config.toml
balance_bias = false
vocab_size = 9349
norm = "rmsnorm"
norm_place = "pre"
init_std_o = 0.0
lr_head = 0.0138
schedule = "wsd"
seq_len = 256
z_loss = 1e-05
dataset = "wikipedia_en"
Below are experts of layer 3 (counted from 0) of a mixture-of-experts language model. Rows are named router (the router's row for the expert), gate (a neuron's input weights, with its number), up (a neuron's input weights, with its number), down (a neuron's output weights, with its number) and show model dimensions 0-127. Each number is 128 + 32 x the weight over its row's rms, rounded and kept within 0 to 255. Numbers have three digits each.
After each expert's rows: a language model's description of what the expert responds to. This comes from a sample of Wikipedia text that the model never trained on.

# expert 43
router:131151141085077094131148116071134094105173132157117044138108111139127131128201160188151194130172133176104114081117144104080168084154100151098104115135108104186143126157125171126166128090098133110153154155130179080114099107180188131099093140140181189114174132141149148125131104119162169131112133142102118112064130157076113129108157088191166134112088153096129135124160227127131145105154
gate2:133140220119070172200137131156080103149153084117096059074093106148135125160138096138166120184114149163119099087120110177108122138123116164211180134129092093117112101150137108141139118150205164116133153143181122142144167093134142080144147100147080165125136110113119123103115129133137120066166115153077146078146064117143186123129132125161156086070180128097095094118127132108142078101179
up2:152113123109094170110153117162137078085118125215134073088093101073096167115165088140157185105110175152162067096123106099120173135185197137091154147147115079122173152174141144128155086109104102136138099113136123039076104111153149095141117144155109163129120154109110149092171101113130119087108151125119119150078089144140127160125107161180153082134123140085071179124083173077145122119181
down2:104119097155050172136155080098184134085159094192187105081105116088078155099160092150083160133144148111066103072089095104144117155128149202139092155131130074123145096135116122101159088116100132118143145158125103095146120100160216060107155128149121162157148186158147118111095175171098120122106107150121149102129102153142104177112145124168113166111139113051102131109093139148155088145091
What it handles: Space before numbers. Bare space tokens, mostly after a table pipe or colon and before a number, in census, sports, and election tables.

# expert 41
router:141104076109097096157098087127119181137118158107104139125170096090194076109159135108128109086107140119144099106082100093179100117128102130139174063090153153102131129161096111149139143123098178061082103152121130119141181150158106069154092117106121148090083107126099160173153126108146182065122124122151152115073073089075086102072130142169143132122054146115153124106128201115097075135185
gate1:195099098086122146155121178179105140082132136192159153100123141119138082090127093123177132231155131145140130165059154103149081091106099139125140137097194164084123067156109141120132167078159099106155077133124109181125093129102132115109147175082092192157143151143054162131148156102105148169101182121097134118135133125132072148139184144115141116078140135140090156137166144117142178157116
up1:072175179119132134099108170118131200138139136098159120148087081118111076129153105144140150142170155158207120172163138120120131169079103120061093077100159154121134174144153186179100107136167123156105181037181147099119126140100130176139126093146148098122159160175124115135111101159171101120123116136150124107120123136155094101151092120120151151164073094164095104179086134078075136160064
down1:156108110104174113177099131120130120108154069160125096082149112107121154163098117173186091155081105185084134183104177119165105114114130165155128157167162079110105102160109110107132076106092116162191097143105064125092152159146146046146145100099127174133107076101136116180123131070148149156058107163156147187171129118098114078141076144094105124102131073148161108147129130182109105134168
What it handles: Label colons, list dashes. Colons after infobox labels or times, such as Battles:, Age:, 14:00, plus table pipes and list dashes, and as in cast lists.

# expert 7
router:166089115147137075130151101118150125097163142134177094173121103078053225130094118089172120075164122075104129095124094141102121067148148147168171172117151151084100015103147124159095103155099077139121134129143123130135078138177075109145111138184134156097135114121169097142137096106129099165141131132173129134099148170145098112158101122123089153108156107165105113152215097104098122138130
gate5:158097103117129130138137086118128142144151132140146059163167123115096108229094174196146183097143190096146061105171127149071143102188134116120090144136143125115116086119141150204122093121057098123160126164120156144112174143145099133142123150170101170091171187191154162116112107103129101124130139057069158172080158098158122159134101117162155164122147102108117104151149117171149125105102
up5:167163141137105162167091087126100050149157156130105153166119168105128150142119168165056128105143121137164199097154135108113117125150151108130189151123142174127149173112146174133123174166161115077127090081102198130132088120087163096118138162185151094162097169093132166116134129094119102148143107111183133113136067145140110076112137115135175177156089112047108167163123194156083143131178
down5:155129091110140078137130170139144124111156136081112135051177091157194154123115066144130123122097112117165150132147065101161087155116106128139145137086133110082170047101144164141160108213166128099099173146096101198162129157150145106141083093138160090100123160107095148127136084113123153136146147098113134139147185097177063097152074141147095121139150162189147103111150125151071158082174
What it handles: Mid-name word endings. Word-final or inner pieces inside surnames and rare words, mostly s, er, est, ist, et, as in Par-s-ons, Garrel-s, D-ogs.

# expert 44
router:120183137101152099149120133074163130141138180113116132125138160145118136080140110172087195122086067079174148155137148199102112106154143093079176205170117169138117146143155149161124071121157140128087073128187125151137135141122161086141095129130138088163186149137078167176092113075112088141102107091116149121120112127157109097147173130134117054114125162182173095140108136088129066077157
gate9:133048126093128127127106079105112134137092096108177082122127063067136098115226117102176138152133110114143121115151123116156161114111132116123183097102091079125102101109152115162140105119109178152115150130126119111144111107155162104093076113140153138180190032118070108109040066191159124142128146110149150094181106131183110150119137124158136106141150110112139136155148167182114082162158
up9:151082115105117192182129123138128137061097150110111173127127102121148128139165107106160162164152128080109146121073118138142136148124137167161091177123081102142153150139051150061160120144099087087173092180157142128097083173162096199151131145145095130156150179172168103147149142086048088159135091092181114133053118124144100132084115129127092087116139142142165122117123147123115116056074
down9:144118142195081183125164206160187133134156176123124106158144105137091093025100139154192123132147187157111105123126125143141124093140175116165102087116147081151108109169188105067130167193107173103153145086102105098154128114109085108165153147146110096141116109106065131083082150141119165092145110162144126092078166127123146126156160080098130138104115148117117113165157099126173063122133
What it handles: Function words in clauses. Pronouns, relatives and adverbs in running prose, such as that, which, it, he, who, not, also, often after commas.

# expert 35
router:103168120157149120149123166120134140115128132078111098145065193190161167112165178100124110106060074132097138137164108097103105153092123140119119125155106150092156156103126088137128140088161077099156133110148112115136093140057142089146128130097178073112136120182087125104172146140158150122175125132065135195092076133203139188093136070109086154143113146146068129071077121102080104130097
gate8:156131150140137194123115150152138096145130211171101120149133105136172126097188115155151101141136137167089137199121133125161129099111079111158131137101145071148194183101110088091116143116116146119097120118149142111164153175099137104149056096092179122162075132111162081062175086117166153100130115070140162138153109105053093083069175165181125132131140110094093122076165157146142108119143
up8:165130112128067175120104127147143177119153135129133139144140116127187162164164101146136112159083095137077117095094168092149078179154103113113079153156122145143163114167161084145098116177137168153159146093062166120125210133106166143209122099115164131149127125124192127128126066144135193113103154168151168138116149097118152128101143120190120099171168121133129163077077146066149075073160
down8:145145139125177101151147118111149090154094170162141195132112156098094164116136082110125097176095216115152132114159120098055055092165131089132131061137116090139182111167144147149155108152189116132116156130098099149106138165139097182148127101154125121144124150168149182119130122157165099141131072154086129175154119143152153113035152193112162084108132141148138151070132146145148096189079
What it handles: Table and infobox fillers. Pipes, slashes and units inside tables and infoboxes, such as /sq mi, degree signs in coordinates, aged, Member, Total.

# expert 20
router:174135143127122170090156119102091141177147086158140148125138127121114166145132139135092134119158115170182147110175130159147163137110136096102106140116112055086133055118046075150170186152203143163154169147102132148076130154177148078183156180097164092079156094092101127152142044110159120146116115121152148099147132144183066129086105088096156160179101108144131105100102139160159137117129
gate1:176135161149114139126133177164118124154150115158134093045126075107101149132132124193131161127090133131148075125128119158129126136110108085132101122092163082104122118183112177119154157110076143159139135157096145129127109178060126130074097101065166106146139092154120162183088094082198129108118086052219189094157143124154105116108136134081125080168115129104081140171143140172132169101143
up1:065144092152132128113080108121145171141104125136146128148123144151068139120143154151104147081099065163075119172155161146115195126110137207159092184093097076187131101109168120170109112140145072097079144070142104140153126088158134087144124130148130184120132181163123132170086099130129142129108094084106119176145080109144119097153113074080152148125144115174216136152098158087104093082166
down1:073099204098125110148113111180169139183133143162171118099112165105087098142119145123150144058093128160157139115089072125136157127180181130132076135154109145166145128136138178140187151153142079126167163114109129119158095116166122089184144174130132155113100144115189157118111105129134133117109081105120137097070126142156176121185102138190132086094116151165113208154136117195091111199172
What it handles: Personal name pieces. Common first names like John, David, William, and word pieces inside surnames and foreign proper names, such as -son, -ton, -ley, -bury.

# expert 38
router:108135133152127114140132139105140126170095185097143174162177185194121045189160165162081107102158131170092158111138167106115183131141069166111182124174147111121118126081181102106137173167116073124137128159137091156093117093126105129120184154143149136140079056084128085137144139108151151112096140154081102080102156110143084171182177153139131137173082096138152148104160092124109114146077
gate1:099146136100076105141181086096162124110133214139099149043104158099116171162107099169164089147123087095166170115082167119091176115148119144143223135139133095144082146170077147095125180149084118129135102097095202150085148122131115130141170099119139114101149174088127110158186125122111148114068152195130097092149124150125119208172110110117108117133160117107124154160113107108110137159117
up1:123090092134139153153106033113127165098169175147161099106135063187113128098150163076156136131090077107140094185100076137138131106142141139144144159108083162077147157153146104194157122106118135118149098119133117091158167141134164137152127110088153089160158131140109122075186126176138134058173107179075120138076122081180124130125134103115107089147122141170067155059119119104152116185168
down1:146058082157169138133111097113140068097152185131106185206165085121098158118162115137111140201113145168070100123108115130105127152124131102198149125164085135134142118114111146136150118107114118119159076115074133140073103136160118188097089155119075133141041146237156103133107134123127113082087083130092152122141121105124152122155079123130136115098167077133118103158111118089160137182111
What it handles: Abbreviation periods, name endings. Periods after initials and abbreviations (M., Sr., vs., Nat.) and short vowel endings of foreign names, such as -i in Sochi, -is, -us, des.

# expert 2
router:143120178097111135086080221162124139072114171093137134132131191139152096114092054162173117081183135151118114119180171129141111123167154086177140154128104189123116093080083105133135173084112103142166131126167144096119127147165138169160132087132102152178174122180118116083142157147164169098139126146134108136126102174077161167151134140158111118150146166138216152083102135154120117074160
gate0:156166179137143175115166175088108136122112120181095152140137093142121081123055178161127145103109126128143137177112133155067138123090144084177101140183104138115115106129176111102173161120173077131086131106098152117137153117115174121122131163170099166093086185148148138149133134041077181094137153147089095096131093177106140149118119154059126169153130051140111091105077152199147105129129
up0:140153135086065188133133099080166177156109088145131115094184096114104104077137198067125118147163133086212131120069120095126069104087138126128139142121163130152085151106174137158090134137141118132114155090159153100142187105105120151152133163136133179128112154130096111120057176128155165128151140165112188152198144161134090124113143181190172131128149151149147157170141098077173110166137
down0:175129229156177140080097146122168106143096054117171152158120151160123074159107142118143156193116143096137174153103166135184100127145173122151128126163079161119096152083087152115136138130088155057143148075152134084118164094131109122128108078106073136100139091085118125126118139105156147086106123124130134094144107124104103079168150132149127061081238137129141090149141169110140148151108
What it handles: Opening brackets and quotes. Opening punctuation starting a gloss, aside or heading: parentheses, quote marks, == section markers, brackets, $ and _{ in math.

# expert 17
router:165105118140171176135094079146144134132174188167109123073091125185109102084161149123156137151165112098124110125140121117111104170137106079157117185162132104104159132138128189109084083174139202109108121160085122106099134170069150163090084054052125100153136177154153115127105169126101121121177125132193137105160146169118169165206168109136156084112122146119149116137176128125121152173091
gate1:156136068126077118169214156126110164099100112184091100086130084181076171131195153073150178133098127196125194102156218102101135113140152154088125144107094096185141090130105126169150072130098140145150102154150073124129130119133071133098082107149117139101148145157125147183152118144146133089142143124122106153117115123173153185139091060150157121084117135097126129130146123164106165105110
up1:136121123089082164094178159109104145128140125142143059112100177164139117144153113129115121164117111113105137138123134110178155066183099145071136131164168085122033085116155098139150028089108149138072179116092075146125133108142125103125180106091128092131156191137132038193166151178084101124086126133127150143153156156139119161157175139131178152110108130149150140153156156152121156135155
down1:126060116081101140087083094187164134143094148128149096101151134153160112144122120119168112071116102088110176165121210133073150199115122180191085111111101098146110076141144104112120132123083107157147140127102107117162133080108128060146117119098129152087144181152113136114162125128131078087120156114170143155150089079163154197178101163146136105125199183195142143156093141097158123123106
What it handles: Time and ordinal nouns. Nouns after ordinals or the, such as night, day, year, place, plus common prefixes like dis, pre, en.

# expert 6
router:161137185146139163140136127148159137150127117096076091076120073107111162142137065096110095124144089086129157157063179115132187101073153168150150186137110161166125176113145102134099114106130158150175145174126115179074172075128134112119150105096116085191151158172142125111119098138061119164170128126174073097111184188083161130106109159100089129182130138132158073161122170108132110101116
gate0:163130117176181152104134101142186156085136108149163087135088181125133140180136075132153117090168128094129079156130052152151117111106112125147114121152147158052048139167149090104166189095133161131090158134138120148160119113115097114106098167112144096140187139136081120125122125116137180102152092223094153119107142130120079095099146090184129111088134120085124137122162200130192128149181
up0:149127070068153131110137074111159143110111131162110134153114126102161091115141156092096100144106148155101136186114148158094136170143121114088090118178120102141115131076135147123108134079181106106149087185063113124059156101146098138180140137133163101123106100147106110211162075071087132112114076182186069106178133065133205082107135144107106113141137164099118091104133113097171119166152
down0:127113086109129122079069192123138143088126089126155074144081168102156119157120124174149090048102188108126106122159161153135202201162139146141133149136076107153090088119140131139175079182123207176163127113129159132159108083105103238148106110152140130166152172127131144096093132108142152146144103105165169073102155154162170129132089128147127124116143149134151125135128145106143115193142
What it handles: Consonant-led word pieces. Short consonant pieces inside or starting words and names, such as l in inlaid or Teplice, ar, ill, pr, b, Par.

# expert 50
router:146106152142154101153101136128080111105128112108110172149113171107117152166109153074120094220174172102098126114113081131096140167109120150154190173113118058112101110121140122194135100168112145129183136105208128092133149121159077079147120097074088146111059083184068117116132054134163081123144116070133136132123149112143104138179114168128129177116137143145147167143176146125171162156104
gate5:168125163116149162156052092106130111134135146091160078052139147104138114162122137131156092067157087117144115174107097125169173134103153113116223151121144142114154123130118118197140027162157161142092141117107106147114195074107151166092129075110128171114175126145142185130139079157137142120104098128138138097169126083176089164069151128132096122128121090134162144168106161153190134099140
up5:146078147113118143155124155078115111155117115133184121117181117140129115115132151104083157164125148168153146143185101114133114135114116113151116135211126147130113156137154100112157210065074130130051123132094171120128112162090057060107132197144076056100154172126136157119140113110135178149143120140086105150151127156132232084130135157160149135085193163099140114148172096143120150096139
down5:147152130102150099124125143145166184098064181137072161133112064144111077158116164147174163163176093085155146123086078133140166147125125209120159145114108110124175137097132111156104131086178140105153137142125151082132214153133160153129137142132084133114157203132163048127144100140138149115182090166063156038109124116122158113100130125147162141059139136160097141128130102121162144155115
What it handles: Word-ending suffixes. Suffix pieces completing a word, mostly -ing, also -ers, -or, -end, -y, as in eliminating, PopMatters, Groningen, Sleeping.

# expert 18
router:136124095130103164130116140181138135153102102162140146152098184182144112095147190131113150111175119100127120148134170118109084109180128189130100126073128149143154121066160116154107110165125109089159121187121131123180123196088091174120146145105176087138127135197087151151140106110121193214160133100132127048099145186110135192166090136161157115105147090124142159114112114178109121180072
gate0:129138185088040123103146186125189063119091132156123176166142121161173147135169120185060122131091102152137133120114167130157118126165089170172104093109090169172108169103086137142124114133109115153163195134120120101172127125190166105139099143135164118104116117125148110181163151067189079139122137116123164121117100220135133142154076136132139104083191106120154116136082167140121160137138
up0:132132090130110109168103077114130122094100081156119094154125066170113147198108110092132156149200124165163073151102121118119171122124147126099129172167172093112148162075154169117128100131071197102078136177153148144129090150110089120141123153175125106119178115135183126130091120153162132134127129123171156177173144063065101153185098158081118185123126136132160188082126184138180119142155
down0:138179083145198157162101127149172123200109156111056160067135147129110147120142112143141103158133144143207079175042110058142121172114068125122144196111144148144100120141143101117092169133101164102092097120173103090111097120140146106120075123111124126179090140125097091183160079157134205155131139107145117119139147185162090160139142117158132102109154140129172134107099140128143094075152
What it handles: Infobox fields and diacritics. Accented letters after a capital (P+í+c, J+ú+bilo), infobox labels like Died, Species, Coordinates, Elevation, and Mc/Mac name starts.

# expert 23
router:087080141132109087168153113160083189057114127093110091134162125141180138172100163130230108164120106166134187101124169113115168080183093118139162161136103136108116132169176103155137105154142136087112110097102156123162169097089113198156126160153074109193159092098153110124069135185092155118126148108101151132163139081124120109141126156159111156118171071153130113113109119119111097069092
gate5:127141118167113119157213151098147151136150109140112123067143155089123098144119113077194190140082063187188159134068170116102120131116166154141137169166172120159110100118156170112135121143098122088158134099137103087118151090122098140080130156129065171081094076148125132168139082076093142101144131126038106146156133089193105106121113177164137159181096112102152118102147158164139128120116
up5:176098142067165129138114082091121133086154141099105122077102170109062051124120125171089149131164104143165140129147108112117186163186173149116146087160148125166113059073120117134100155118059131168130149151120078115107152082155098122084052137109079091134059099128159145159119078111104076118122153157164177153169138127130089129154122113168159099091173153125147134143093160158098125108087
down5:146103120117084112149131169158142088099088114168137119137133150157079091059143160144132115137157119202142092100149071130102114128058174197122080146178140159114155150146134195113148147117101070098166139140111129121076106091118073122173065127097105173187082109143132195072115173178124136113103150103117182140178134185135108090096109145118147130124164135119086113118126071150115085157141
What it handles: Mid-word consonant endings. Word-internal pieces ending in consonant clusters after a first piece, such as tr-act, inc-ens-ed, cl-ick, rem-ark, conc-ert.

# expert 30
router:135124162152121099155105152093093082090124165145106162130120102095141096168157137148118137079074147100115126175072154130152115134088139144089105073119157141180084116173119131112129106136159125163080127150101192085121118097193090103161090087155115142149078136157148115173128134105159129091100094058196114172082137167152140086168097134181181151126151204115149095202123121127107091065111
gate5:024172147112187124144059122098104151168167143134155136179147099089148074154164130076139203132148075106130102115214125146135170119111132143119111101166078178143086152177087144078139091115141078125118144138143057090088127152102134085190141133123145140114129075123138105142129111137100072143115158108171135144121092126144140213125126158136161125121165135115129114130171172153138136087145
up5:091133110082147084164162207115116075137099096064120183142124168130115110164092088130107078093106107105147150126067129074112179135112114130142125127116096181174126137092066135128138149188155165170114098098171110101101194091065097144143162147169149123155119139128070159125129081123140125183076115116142132171171156145107112136091137139191091100125122161042116121097160116126150126107174
down5:103105133128151109144125108136099137139131093163138124183140089060087126116093138152173109133118098165132151158106187092134117135176115123051107120138125116139098077148161106059102119128123160151111124103166137089121131118061175119069058153139150139098080086174070200106127118107126073169142113085188129160148151123159097190190154123096143135098069100147081140109073077092139133163133
What it handles: Prepositions after verbs. Prepositions and linking words after a verb or phrase in running prose, such as to, of, with, by, including, against, as in such as.

# expert 39
router:121163181149138116120125131166149105163065131164133151124103118165095120139113136123168157159097133131185131157135066173077154115149161090120115126139127092113103134165126093132186071114126085126148102073119222121034075151127111086112167062100107157098122112140177135102156073163166129132108131035144122187119151135120148095105160153137125173127126133163126125151160158147193065122131
gate7:137146134182095147106107104077092100121105052151127180039132152142111177146112105143177163151113076078111097151151149176097121131146183128167149095131172133152100201119152080095100136138115162134080118064136149083105140170106091057185141093097149171177158123143145121130104103097099126104110100110087181167143124172081170097111115112190143125116129139186165124115130156139154125104146
up7:149156139176158126141146109123119183101166126147090073148122141188173136139183109185100116067139132119141143079122155086107094095082071119168157119126154061153171101094052150110113164143116118117147140038128143130096108078125106159123083133155116124142101115107185179120179153166100137122102076116085086109090157130089204099161161137129161100133132118140136145170090099138082091153080
down7:160118100127128136111130109077117093154183190068079122116163099163120154086172135125115130098132124151089126124145105150062162145093083086120098181151133095120139157142128108108100156115113068140131176096134154143083131121150081164235088087102150121110110106135144077132107156142115072142145040166102119097173125166128101156109125126151151137136152118191174083112152107131067063143068
What it handles: Institutional noun endings. Noun suffixes and nouns about government, society and the military, such as restrict-ions, exped-ition, government, region, players.

# expert 34
router:115109112158132139104161074104138167097140114126111087136129164097116126149143149116148117117094122089079130088143142131116170126111133185083197110165119142100126162158155154123134117162135063179149119113123088124173199099149120118079151187131067136156133118120170088087131163045074150144140192155084105105146108133128173171129156160077136021124066101177134119092086123126102149128082
gate5:035111116162098103169173129119064133129079104157107118140146138124135132166196121138130157105121148140126137088155137116103202136112089107036096137121128088117155173116057119122153116142112128133152153112171074205143119121113168092111191092159093138137133148101178166181116141075135122091127159177102113124146150107112159149140151126147172129154155187136110170044113094116165118170087
up5:065081100112177078133129141042123116122131131107124072109163115100089132108141174145114137114126081109112097122123165135114192132134133167136109134144171093125180121178064150121191120123136104175140135083100178146133105115091162123104099125042076094122195123134143160094108178104118080126161151119072082106210134159083118163139149129148125085132148175147137069126110092180134134163113
down5:124170120066143116041193123083109171145131167113155215155122104110112086165097149136133093108156121108138142118127062118167116063119171134128067156130190125168128100082130116122161183186195109119100117156140143176157118152068141124186127147071101078135147120199116136128110117121124074133153089107164163112134101141133122159110171120167132099108087122116138113127168143085151157157089
What it handles: Early name fragments. Second pieces right after a word's first letter or two, especially names, as in S-ver-kers, S-eb-astián, S-ard-is, E-v-ents.

# expert 3
router:145094151198163165131109159114149111088102098126110127119152168156122135123083115207124151164085100133111151157149125113113100120156097135087164141099097133135095106145126106145164077147120187066146112140109124174076091076112070156118134154104111101107175130120159168198107125125115155171152150101088133187099116112138176111138141116097095159177190105034102116172185114147192086101174
gate0:144104156113092126087103151098107088199076076174158047154130103100141126085138153141159119148078178105095134117129140162144163125108169140111087078136071183109127121154091136179126156105114103084118138146088147145110129184157063132128133155165098134082102135126162062149146147156111169162073131147160111178157114134159131079074112133070150115120139140089165123123139181211093117092170
up0:131120094069120127120163153151081112131112118168090169157148163145110071115130127098108097123166188085151113137047179149129079128159153153083120097127098132154080131120143124132155170158177161094151174155185187143159159114122122107116065135125189122142140128139153161165076139184120095114124189153174142105188159139135113098145060143102146092157101196131104118124194154159145104183094
down0:164181104162150074078163101165110099141112099091107176141157114138069132125170077155163112125145210151108094186137127127095149120170121100104147051116126115139126058174151108104100149115164090094149113117107157048147163081127126092146119148090131161155061138138082112185144126177149177109141056168109167123091165110141135149105145122165110113101152115139123172153139131087140167171087
What it handles: Abstract noun stems. Stems and middle pieces of abstract nouns and verbs, often before -ation or -ed, such as diss-em-ination, govern-ance, success-or, population.

# expert 53
router:096168113097068129164155118139116137120150087104168164150166109117094119122187142098077148110131096152117149138132174163159166084101115103155115117100128131107152150153067111154142125158150098140103132102182122058142153145121116108156173071079115106101109157104114146131209094066088180059152122162099172138105076114170155148167074089164147159099157087071131127137173169133097153169195
gate0:080125142101197103082156127074126123111161127104157088126129138129142078139157080118123111122123182139100127151180112094117116137082186106099135108192082116152133079171170146176091103144159096127102105164156121148129118096149161156145155084220124108163153100136136143135109106180118148156101104135180098125072060198141137142191099122094096128056148129112162086130095178086105104145083
up0:130132103085168138076158118135137098127108112048176162167143132150140107134181177141086150119081137108142152103072141127140158077108147189107104113160079143075123130177150096127128098129132152128124107098086095136198093128147112170112128130161135114074138172157130136125114081185147178178122109059103188060117071152118130112120076166114183141134135125118115065096149112152090184152183
down0:185093165096161188096162111195133097192123112157141110108177091122111123135120142135143090126190124087162112104122193113186130061140147082118115071139167197119122090150086094100172104128098113119145187100102071104172130185130082142132141111110102118167146105097079159105136123157126173166159140112129101191201071160096123130148066168144115126109100139130137127119150122103120107141093
What it handles: Table cell pipes. Pipe separators between table cells in sports results, election counts and statistics, mostly after numbers or closing parentheses.

# expert 22
router:138162131122106086141181140122096152195094171132147190109148056166182141152109113097067145173146144142153142124119092128166162121111101130165130121112122084121133157097151073127137172154143103140111121179122138136149151149174081144073172176151159131105130157062051111184118101120130118115075129154171193151151151163137093132162204177108158129107148162179116090131114136129180168187140
gate0:085145174115111080188216179112112120100111133078175131187152108129148075105160064141085147136149084128159119106051043106129113120099103156108149130107085147137164133104147148120150105140140102113127128123145183152136183178136142128149166140137158181126147139162084084158101160105118128135082148152111093096101100144118115117112147106166191141096071216095151120116086148134146188104135
up0:118125086110101157157102078200102173105159135128096169061118085113093175086146162151198188139144166136142080139104134122114156139136136097111094171100180129100121149090069093137169118136135109155077102105112164157078156106125155096106120098104094101097078131167116189184137162113102078135094076107141117146068138132168138138096145136174118151101112137152101120223137104174157122093099
down0:127202087122100130134112125119125151151069162140138093182093148086142135108129130122172174155169122148157063094110098172147108137138104122089157146185064123125120132110080082029129146096128156147084089125111139090143125138123179141161195142159111144105079109104121112175124117077133144141110128130085130114095165133117058136108173071185131154074099083140191131086068130106102099120165
What it handles: Vowel-ending name pieces. Final pieces ending in a vowel in names and foreign words, like Attle-e, Lyc-ra, Gu-ava, V-ara, -ina and -ana endings.

# expert 8
router:089058160119187139115123136133092144159131144111076161093192154182107153125114108113182115107132139103120075112155109111124162171055145151117087140146113165143184168104176162085115153085137114080078110146062171150158180092117156130172174167126105142080165123140094181085117155120128140099158156163175160087132166144117198162085125088152084140165111151137145137096166112120140071124134
gate2:106110165139123195136024148155088064128145127115151062137149151175088195175166108086183085158099143121139136105152154143095113102102160141120093148095139112166166104122080118157074168115146099124108163165144162091093111164113141151099174144104156106112136135140160122125142096099114176103079138122119182118141160093183127061126128131140157151130128192156092103115183117107112123216144
up2:119140118147115162175148073154146168078112153161205146161148109087149209103161141153127116143099154131113111176172152125112120166122141051184087097107190137126157116176124154163151159122158226156128134144139112145117130143101116116121133114073118162115131082131106100142100166107108116161108100128077091188118121114191114136116134168099084182183076130148090125119103202075122105127159
down2:073161096151109115139140084118096136161187133162193201142116180170167211126139127145152175142110132139127097119162117125160101153164158104108103131110120170163057139106211140160146062195167116126075148121168204162103116091105090166111109170054113127136132071127132113126140097115110060135151103155099090161119115107122076157117149101126100107145126113126112089100139161141151146140113
What it handles: Range dashes and separators. En dashes, hyphens and slashes between numbers in year ranges, scores and table cells, such as 1997–98 and 6–2; also New, See.

# expert 36
router:146196067131116151167122092071106080138202097149102120110092145093190104091108081133101159128154073088186100100155131144182190086098102108172127149096116140086179143119153115142113152145157158177113149134165084118177157075131144117115120134084093137104139116121126112109153060089126092121138117120117094145172130157065054089154117123124087115060135103175108161076126093141125124137124
gate0:196097114124152119162144166097111108040153101130082156091081143123094127176084133141078140128113133114111108138129150164115127129143122137158175119172141130176120148129137057127172120147167139183122190101093109086136126139183118078080176151124124132112125203059069078116105138095046061065135090151108133118100116099113153175103138101168124136151120149111117145111110125161109130198146
up0:144159154125135105144106114153101135144085135036178157143167102127121133152069113088140087128130168125063163119084117109154094136176117153128090138131148129136210137155127134087074139109112123156098090105157076117153126151098162163103115087145178132158159091123169220179147151110161159186191066085143151191130110134158137171104116119119162166104096158126115092129095160141080096097161
down0:096140115187077137137182121116093116148194151165139171065121162137119095098154124201089132173124133119101075096127169134089139125183136050153113146141047190132105163104136119117126063103156091158119125139164122123137109168118081109095124107129141149157104149155097078134149118117066112093180137089090096145154099155159153156155070165108134105124171148108128184075112156104166128171169
What it handles: Asian and Turkic name endings. Final syllables of Korean, Chinese, Japanese, Filipino and Turkic names, such as Chunhy+ang, Hirosh+i, Yuche+ng, Kyrgy+z.

# expert 40
router:097105130145166120084111083152079109085137139120087104121143118123088087150115116171157171146122140121189071115156118133127083137084128158104132127143102111144087174075084150129117161080149191101114108109177068120187146154125117113170045117122120092132148111152187142123146167100153162128129133119185083051125109095118112124174074046140179146104187162150145064136163124126160113097104
gate6:099085124148113108119122092154174159121101112135145092060111140150194125134146115181133140070101085110112157130152085108143160194088157115083155146165068120146135093122092141171124081133141150117071119097178136097070171180143144128145125039106130106084177158188102130095110117058169142124154117168127150145127109141116154109167078127133099059112152123124120132168166039132148095129111
up6:129170091115124179154106101049123181158131122075121141103136106096175129165118192154133144164169084158090141119147086108112103104107103133102162096177068144161183118139081156148181135146123148122107181145121080132140114168127075110121152131117084100116094139134143066145126117103159135090029101178135119107130110074116124113097110132103089121193180128179144136074149193131091176157121
down6:132068086098129154124110134090125085112134124154112125136160118142113143093064197148146073125143159148140089213125089119136152082134117183118162090175156174085100116104137117122108151138127197108086111139088173156119128099088068140092118174094151116134167147154155141126122106052095072114127117091142127156172194148100111184152152058137099140093115098103113114123165214145174128113131
What it handles: Narrative event verbs. Past-tense action verbs and temporal prepositions in biographical or sports narration, such as beat, represented, marked, over, after, called.

# expert 37
router:115109149106137145067097154194113155144080162142110094126142131187090121197094149154087093046103145101056133126100195116095123087173089129175147122161173167127149137090175157106048114129164130159106137104151131149124131120061114177137120157156114127136106096137163110105139171082132164148119131118175128106142124143101126112091105122162144073110063077109117122121135126082085090051106
gate0:084161151195140115135201174117138128113050160230127091110097109157135123111178184147121100095152106160140109157126138119105159116185110115164129118113170168121152134173159100147137154090104095137075074130128138117159192103109101089101148132115140144165042176120141152088071088111156172145135144110157160136170128156132162169176069127156137127096114134099150129058133154133101117162133
up0:107152150092106160185127120082124164106111134104208104152147188069091128133177135107144162098078116068147091063182154138130168114149119132104120127077117122195108095085147135147129155156129086166116099113147075170148133126126078133033123135066117107106146141165112134118072135137140131100140122169172104126157114086073126085138159090104112051108131117111160138153159123174097089137072
down0:123148113132108154090174120101104163115069120094175174058099119125118118086168106098147089108178114085135139148095187141131115109191156146177111162154106173109156084105159158153148109132110147126120176160123122174117167112074112124153130133143158123148169111150050108148100110102154156172142069086153188060148087096152136135184128132114088068105103103086195130114117129113062096115077
What it handles: Early word pieces. Second or early pieces of words after a one-letter start, like b-on-us, b-ut, B-ec-ause, and prefixes un, con, pro, inter.

# expert 5
router:129161132131159150147157117160116143143100081101144065187181127161122158130109139120110116115141159148138114124115137124138138095124101146152098119115172106126159132088144128119083189159105089120083146131136082175173220110072164184077101128148131095162122165148079113093054135118065078105126161155142130050144169131158106098101071153093129186101112140149130078136080144168051091158140
gate8:099101073118069074146170143124139187083071099115112115111111135068162150194090121110113126115115119168113104146160098125146151188121125094171154167155188026118154119122054075073139117115098133097109172113118071138165130101155080127151089187128140135145091125150113142144097100107151128125143142079170153155148081117171102068116103135146140118092122092137166113150157138125088188093114
up8:207128168087156084189160120119156151148092169121064158110114140184135108133093149109116113124118154075067108117150129117115116130106120175146134174161157138110132155119106193157154145134157178153090089079129123184129076132101132178112077069119147127102117112082142077084171171108131161073159104144132103133079105117129140151085165147156131160098185120087104114158104177053197118137133
down8:119190177179074093056159076134178159084119138185170139110152107115141131093098153171152088173145127100134100143098174121181127125180085139144094104164122152128117146164129110112111141144112160164119143107126131137131167141094055088164084123131141124059066159125086106194112139157193112106097122122150151126113084178099173152107075100140109143113146134135101172152088132090097090182178
What it handles: Surname middle pieces. Word-piece fragments inside personal names, mostly surnames, after a first capital piece, such as St-eh-lin, H-oll-iday, Christ-oph, O'D-onn-ell.

# expert 62
router:160091155161139134176107126096103113100137134114169133130144176123119130103137116145090100070119168170126135111074171108147168130111147148089074085136156149125120178130048088076191126169089158118144121098159106146152167125154121105102073152127105152142064117159178173162147134086104090148120084177150131119068194131141108203152063165141112180121076159136148117178092110114171107177132
gate0:152153136074087182173083136124119144180097127128167120140095102105144214173081115148136124141095164107141137145104144139118134135140128160165125110143178081166132091149101115082132110153119129084077133153089205145122079144066123107090168132129126180092163177114142100141107126222132149145100069102079148125130164065168132180131160083113155084132105105093155140198155092129112133149164
up0:105127141094102137131085117110109172145116122113161199130067140147189153145163209075111114099110150140091171163138097150133139148150135180135158094155135091154151107126145120162136123159101161108087097141152122159220125092027150114120095171136075147128159123139149081185167107106147093138072130121047152127105135130144061157095146141148132163104201166109099160109115148136087125154122
down0:120134125156094069112094125099132112099137105125138118104108211151127062110085125128120089088132168184140118116116121105142133137159155089108065094179096150116108153120110171158129155118167167151083161154056098170170148106088089135093159180092135095149200127105171129159152131175105184122073164164182137089130132127077137176164179137113167188144115148130141165112138068096145086100099
What it handles: Prepositions after nouns. Prepositions linking a title or noun to its complement, mostly of, plus from, for, in, as in Bishop of Sacramento, Lord Mayor of London.